Below are experts of layer 2 (counted from 0) of a mixture-of-experts language model. Rows are named router (the router's row for the expert) and show model dimensions 576-639. Each number is 128 + 24 x the weight over its row's rms, rounded and kept within 0 to 255.
After each expert's rows: a language model's description of what the expert responds to. This comes from a sample of Wikipedia text that the model never trained on.

# expert 47
router [168 100 129 107  83 118 111 112 120  98 111 124  98 119 130  64 143 115 153 146 152 152 116 163 136 143 139 110 159 139 136 129 112 149  91 147 141 151 125 142 142 124  93 147 145 151 195 151  81 106 166 146 150 179 138 143  84 123 119 164 116  96 147 155]
It responds to: Determiners and pronouns like the, a, an, his, their, which, that, and it after a sentence-opening date phrase.

# expert 18
router [119 151 166 115 160  72 114 128 100 122 162 139  97 117 144  77 150 132 110 107 161 123 127 116 100  98  88 147  99 113  89 149 160 131  82 122 132 116 100 110 109 132 147 106 104 152 137  85 142 150 102 168 157 170 118 126 156 169 118 132 131 164 127 100]
It responds to: The word of in titles and names (University of, Count of), and capital initial pieces opening proper names, like S, C, G.

# expert 42
router [145 117 113 114 133 120 105 133 123 150  92 182 130 140 119 156 109 117 132 121  76 155 113 139  85 109 134 114 130  90 101 112 119 158 139 128 184 118 155 121 161 106 130 161 105 111 104 120 104 124 111 193 128  86 104 127  87 107 112 141 109 159 143 140]
It responds to: Table cell separators | between numbers, and closing quotes or parentheses ending titles, songs and quoted glosses.

# expert 15
router [ 86 127 106 128 145 115 151 159  98 145  97 104 132 105 162 135 137 109 174 132 154 110 119 138 112 155  97 110 109 143 118 125 136 127 135 178 134 142 108 153 120 118 118  87 114 122 113 163 170  87 101 117  83  86 146 147 151 139 113 129 121 163 147 151]
It responds to: Short vowel-bearing fragments ending or continuing foreign names and words, such as qu, to, ia, e, que (Rio Tin-to, mos-que, Loot-ah).

# expert 43
router [119 162 130 115 154 134 112 109 112 164 136 121 157 172 138 100 159 133 152 140 146 100 102 120 141 108 146 168 140 111 129 106 139  80 105 146 117 149 164 101  76 128  93 125  73 140 141 151 139 131 126 166 127 141 149 103 129 136 117 129 153  90 119 146]
It responds to: Month names in dates, compass words opening place names (South Bend, Northampton), ordinal th, small numbers in table cells, and who.

# expert 5
router [158 154 147 107 125  88 104  94 117 129 112 127 164 129 102 144 101 173 159  80 120 103 136 117 127 112 154 119 134 130 115  79 115 154  99 117  81 124 148 109  87 140 127 160 163 113 134 147 136 107  79 110 151 167 139 195 119 103 147 142 122 125 136 119]
It responds to: Digits and number pieces inside figures, tables and coordinates, plus degree and minute marks, e.g. 29°37′N, 30,012,407, 18.0.

# expert 20
router [109  83 114 153 120 169 128 149  99 147 115 125 119 145 122 117  99 118 122 176 138  93 136 116  99 128  96 143 112 115 105 156 118 136 153 135 115 103  95 115 134 122  97 175 156  89 146 111 144 140 129 155 141 135 124 105  99 114 112 128  94 162 140 142]
It responds to: Pieces of foreign names and non-Latin script bytes, such as Radu, Belgrade, Sera, Devanagari or Japanese bytes, and country names like Norway, Romania.

# expert 40
router [ 91  89 162 126 114 119 104 133  95 165 163 133  90 131 142 147 150 187 128 161  98 132 116 122 133 129 147 143  98 141 137  92  92 143 148 121 163 141 124 122 121 136 144 123 144 103 119 132 129 128 135 108 116 153 101 120 161  61  98 127  94  94 115 123]
It responds to: Pieces of non-English names, often Asian, African or Slavic, after a capital, such as J-ih-lava, S-ah-itya, K-oh.

# expert 13
router [139 161  95 119  83  97 130  94 147 114 133 106 157 138 134  97 116 134 166 158 133 139 155  76 135 153 111 140 138 109 134 151 134 112 130 144 132 144 113 154 144 147 140 105 114 119 157 126 131 117  99 182 178 127 149 169 123 101 133 116 136 103 139  98]
It responds to: Determiners after prepositions or verbs, mostly the, a, an, this, other, some, many, starting noun phrases like the same, the first.

# expert 26
router [134 149 140 161 115 115 108 118 138 105 143 201 114  92 111 165 167 119  77 128 131 119  81  90 127 104  89  79 127 141 136 104 112 118 169 147 154 111 154 105 143 128 105 140 141 130  74 140 195 169 122  76 162 108 133 121  78 176 140 161 155 135 104 118]
It responds to: Opening pieces of longer words such as con, de, dis, un, Pro in Produced by, and endings like ical, ial, United.

# expert 36
router [ 77 149  92 119 149 171  62 103 132 114 135 105 161 115 121  72 183 138 133 123 105 120 149 116 136 163 136 165 131 119 127 154 169 120 141 172  91 104 138 106 143 127 165 100  92 156 122 162 111 142 128 118 112  90 141  89 129 111 131 135 162 126 134 127]
It responds to: Short pieces inside names and words, like single vowels o, a, i, possessive 's, and ing, plus was or is after it.

# expert 0
router [148 123 131 123 115  85 118 136 149 136 166 121 151 131  94 138 113 116 147  98 172  83 100 107  94 125 118 133 127 113 153 118 131  99  95 178 109 127 126 146 192 166 169 116 129 129 138 136 139 143 134 110 102 167 154 140 102 130 125 107 101 145  95 103]
It responds to: Suffix pieces that end a word after a stem, such as -ed, -ian, -ist, -ury, -ment, in canceled, Iranian, jury.

# expert 51
router [142 124 128 124 127  77 130 101 133 113 128  97 140 103 143  86 115 112 128 105 105  55  94  88 184 122 141 112 118 116 160 115 115 104 158 114 124 151  84 129 119 120 137 123 151 122 135 129 119 114 175 131 150 115 149 158 110 179 124  94  85 119 137 131]
It responds to: Number pieces and units after numerals, such as 000, million, km, mi, feet, years, plus some descriptive nouns and word endings.

# expert 32
router [144 100 151 117 143 117  87 144 121  97 102 144 203 135 134 115 155 105 136 141 132 109 125 166 107 120 126 183 150  95 117 144 118 131  98 131 149 136 128 130 135  71 165 140 140 125 114 108 112 122 140 131 111 114 146 122 102  92 122 166 121 153 115 153]
It responds to: Numbers, dashes and pipes in sports results tables, and sports words like team, club, player, footballer, Cup.

# expert 17
router [154 132 157 138 140 122 207 129 172 126 144 149 122  99 127 117  83 109 155 122 144 138 127 131  92  85 133 115  85 132 150 104 141 125  89 136 169 130 137 155 127 153 117 122 124 114 107 116 155  78 162 157 119  87 139 137 138  87 109 108  97 146  93 147]
It responds to: The word war after World or the, plus plural s, sentence-final periods and mid-word pieces like ons, ond, int.

# expert 30
router [173 161 107 122 143 167  87 137 141 162  56 111 101 101 143 111 133 109 162 110 144 158  94 161 104  96 113  78 135 105 149  67 130 130 128 144 126 140  99 108  72  88 140 109 118 140 148 116 117 136 142  95 147 155 132 134 122 144 169 163 131 134 123 131]
It responds to: Word pieces inside longer words, like ions, ign, Comp in Composer, plus States after United, frequent in election results tables.

# expert 29
router [ 84 145 155  76 149 103 137 131 144 163 150 122 116 116 137 125  61 101 138  83 130 156 131 160 126 120 111 110 106 138 145 164 159 180 112 116 128 115 102 142 131 155 123 151  94 113 141 139 113 107 153  80 135 122 152 172 144 117 124 157 169  96 155 114]
It responds to: Single letters or short pieces at the start or middle of rare names and words, e.g. Gri-p, Sim-ul-ator, Blazon-c-zyk.

# expert 34
router [142 131 139 135 189 106 107  94  93 145 162 128 103 124 138 141 133 136  79 115 111 149  72 146 138 123 154 127 127 127  98 120 132  80 111 138  81  84 138 113 150 130 124 123  91 136 137  87 141 154 171 132 146 132 117  86 109 120  97 159 146 126 117  78]
It responds to: Commas and semicolons ending clauses or list items and in dates, plus subject pronouns he, she, his starting new clauses.

# expert 27
router [117 185 134 100 116 166 111 122 138 113 102 158 107 179 126 137 141 166 114 133 143 145 159 158  91 121  93 121 134 146 118 131 143 105 151 188 127 176 146  98 157  69 122 153 171  98 135  92 134 132 114 100 100  82 125 142  90 147 150 116 105 116 143 114]
It responds to: Common nouns and number words right after the, a or possessives, often in sports or film text, such as season, team, character, two, population.

# expert 25
router [113 122 125 136 154 186 111 149 121 121 119 171  98 155 103 165 147  99 140 164 162 114 106 120 121 153 134 114 166 118 150 126  73 113 148 150 173 183 139 153 125 158 117 128  93 121 135 112 157 120 154 140 158 147 133  99 142 161 102  75 122 102 107 117]
It responds to: Byte pieces of non-Latin scripts and accented letters like á, é, ö, plus word-opening pieces like pre, Tun, Com, aff.

# expert 39
router [153 124 157 148 113 132 199 123 106 128 106 127 118  97  81 137 149  75 150 100 160 134 137 125 140 135 104  77 101  94 152 170 121 135 160 156 118 117 125 102 139 133 126 141  94  99 104 142 100 179 128 173 140 116 122 159 120 105  99 123 133  82 142 130]
It responds to: Single lowercase consonant fragments and short pieces inside rare proper names and technical words, such as l, c, m, av (Ar-l-ington, Or-m-skirk, Sl-av-ia).

# expert 49
router [119  93  87 143 141 114 128 124 147 127 129 143 105 112 119 134  94  81 135 136 150 123 127 115 126 197 107 132 127 106 128  93 146 118 105  63 114 119 145 150 106 118 158 125  98 137  94 119  98 121 107  96 111 103 124 144 143 118 122 170 168  88 158 122]
It responds to: Capitalized first syllables of names and words, such as Car, Al, Gr, Sl, Sch, Bar, often in place, species or chemistry text.

# expert 21
router [147 123 118 148 132  78  80 110 129 149 120  76 122  80 130 146  84 139 138 118 137 103 141 157 121 139 119 133 148 146 120 131  97 123 103  94 135 105 125 134 139 128 131 143 105 183 166 137  87 135 104 140 122  82 124 132 121 130 161 142 120 157 147 151]
It responds to: Given names, surnames and name-like words in lists, tables and credits (John, Howard, Kevin, Dr-ucker), plus States, Party, University, League.

# expert 63
router [136 143 151 149  99 138 145  96 105 152 145 158 168 142 156 132 151 180 151 104 108 111 119 166 104 145 148 141 100 111 147  87 146 138 103  99 131 125 127 122 150 162 105 131 161 150 133  99 106  86 151 125 131 128 102 119 163 165 114 129 169 131 129 143]
It responds to: Commas, capital initials (O, I, W) and title or royal words like King, Prince, University, Order, often in biographies and tables.

# expert 35
router [120 159 140 115 107 120 134 103 135 127 134 116 119 203 135 122 129 157 179 140  82 144 106 175 157  99 149 129 146 148 123 159  81 125 148  85 108 159 155 124 125 130 107 121 107 150 121 148 154 149 140 116 103 175  96 151 102 166 135 127 132 142 103 161]
It responds to: Middle syllables of longer words and names such as ang in Evangelical, est, ai, ace, reat in Threatened.

# expert 60
router [148 124 112  77 139 115 141  89 103 131 121 129 109  93 151 137 127 110 152 114 159 131 131 135  69 132 162 133 155 143  80 130 130  98 122 134 134 180 127 116 114 116 153 119 105 129 121 115 134  89 121 121 124 146 118 145 139 129 172 160 148 155 146 127]
It responds to: Articles, determiners and to after prepositions or verbs in running prose, like the, a, its, two, into.

# expert 10
router [ 85 141 131 109 171 135 115 101 125 118 152  92 140 130 127 147 141  87  93 131 152 164 111 130 120 127 108 138 165 105 147 140 102 160 144 170 110  84 157 151 123 178 109 120  98 101 110 127 165 100 107  96 115 149 122 120 117 116  86 137 128 152 162  77]
It responds to: Table-cell pipes beside numbers, colons after infobox labels, and light verbs and pronouns such as was, be, she.

# expert 14
router [139 145 108  70 120 154  86 118  84 131 136  95 185 128  96 169 155 122 118 108 146  86  95 109  80 145 112 116 103 157 104 123 115 131 129 135 132 132  76 195 161 132 126 117 165 133 114 120 132 151 132 108 180  73  98 178 125 120  78 145 152 135 165  97]
It responds to: The word born inside parentheses after a person's name in biographies, plus short mid-word pieces like ar, or, er, h, s.

# expert 48
router [150 113 120 126 109  95 116 101 169 127  97 122 111 113 120 146  97  78 138  83 149 102 110  90 106 129 139  93 153 100 156 155 156 107 141 139 148 124 105 181  80 146 153 133  98 172  92  75 157 148 106  97 100 166 149 153 114 144 111 123 101  87  99 134]
It responds to: Verb and adverb endings like -ated, -ly, -ing, -ical, the preposition with, and letters inside Greek, Arabic or Vietnamese text.

# expert 22
router [177 111 123 144 118 114  97  98 142 130 148 131 100 143 116  97 136 170  97 137 151 125  82 135 110 147 152 112 116 136 120 121 146 114 168 112 121 148 146 112 132 122 115 105 102 116 206 166 140  85 109 123 171 128 152 147 149 174 123 161 171  99 124 127]
It responds to: Short consonant-heavy pieces inside proper names after a capital initial, such as Bus-ch, Tib-ur, D-um, plus commas in numbers and dates.

# expert 7
router [179 124 110 112 123 161 143 131 168 136 153 176 135 136 173 103 132 120 128 125 139 129 165  89 141 119 160 154 102 126 168 132 164 135 108 127 110 133 149 100 139 124 100 102 112 124 105 117 115 139 154 171 104  99 117 152 149 148 120 139 103 150 134  82]
It responds to: Word pieces inside names, especially f/F, th, ph (Fairfax, Norfolk), and en dashes in score or range pairs like 3–1.

# expert 41
router [136 118 122 117 133 107  77  81 130 135 145 144 128 118 118 178  96  68 140 159 151 142 124  76 125 122  97 108 142  95 122 132 114 118 139 117 140 141 151 118 137 144 138 156 123 110 113  96 128  91 151 124 117 149 116 101 137 125 110 130 170 140 124 103]
It responds to: Pipe separators in tables, plus en dashes, slashes, braces and the piece uro in neuro- words, e.g. Neurotoxicity.

# expert 9
router [ 76 114 119 164  85  94  89 136 130 149 155 110 125 146 122 124 113 110 121 129 162 128 111 129  80 124 141 136  46 119 122 145  93 170 108 127 105 122 107 123 119 162 175 120 179  78 153  95 184 138 125 114  82 163 102 134 105 153 106 177 165 152 108 151]
It responds to: Uppercase letter pairs in acronyms and call signs (SA, TC, IA, SSP), plus middle pieces of rare names and words like Bulgar-ia, Bas-alt.

# expert 44
router [116 117 135 120 157 147 135 139 147 151 145 117 140 123 131 122 132 136 126 125 158 145 108 125 100 171 122 130  95  97 108 138 103 154  86 170 103 122 158 125 133 161 123 160 141 125 149 153  85  90 129 105 138 131 140 140  97 123 139 120  76 109 104  91]
It responds to: Capital or lowercase first letters starting a word, often names, such as D, R, G, n in numerous, d in duties.

# expert 19
router [157 120 151 112 134 106 179 100  94 121 135 129 155 106 161 127 164 126 103 119 131 161 116 139 120 113 111 124 134 131 143 163 134 137 116 123 112 171 116 153 128 134 162 145 147 105 161 141 140 120 136 137 142 192 147 144  86 122 149 123 102  99  90 135]
It responds to: Table cell pipes, line breaks and hyphens in tables, and capital letters in abbreviations like US, UK, PAL, BJP, NWA, plus Billboard.

# expert 52
router [133 111 133 182 134 113 126 118  98 127 133  79  89 105 158 135 179 138 121 141 136 103 120 125 123 103 151 116 153 125 114 152 115 151 158 130 158 101 102 101 116 114 160 155 144 136 122 140 108 108 176 145 109 162 111 124 102 118 119  99 116 165  91 133]
It responds to: Opening parentheses and quotation marks before names or titles, plus mid-word pieces in names and technical terms, such as Poul-enc, en-erg-ies.

# expert 11
router [ 85 142 140  97 132 122 161  96 107 135 175  97 156 118 126 104 157 128  96 130 103 154 149 118 129 145  84 135 141 145 145 160 145 128 126  93 118 124 158 164 138 183 130  99 104 119 108  95 139 135 103 111 118 161  98  99 103 157 100 150 166 161 119 116]
It responds to: Colons, semicolons, dashes, table pipes and copulas like is, was, are; strongest on the closing = of article title headings.

# expert 59
router [144 151  90 178 161 105 121  98 115 107 112 185 131  89 101 154 130 120 159 125  73 106 157 115 169 144 118 151 142 123 120 118 139 126 110 117 136 115 116 163 145 149 142 104 138 121 118 165 137 106 115 100 135 159 122 118 162  96 107 165 184  80 133 140]
It responds to: Auxiliary verbs like were, had, would, may after subject pronouns, and noun endings such as ers, es, ez, inks.

# expert 46
router [158 150 152  92  88 121 155 119 139 132 113 174 161 151 129 109 143 150 170 128 153 135  87 109 138 130 119 161 138 106 101 173 174  99 117 104 127 122  85 164 109 122 100 115 131 156  99 139 112 136 153 112 121 131 123 119 124 151 140 112 130 141 166 176]
It responds to: The preposition of, phrasal particles out, up, off, and words like known, River, Fort within place names.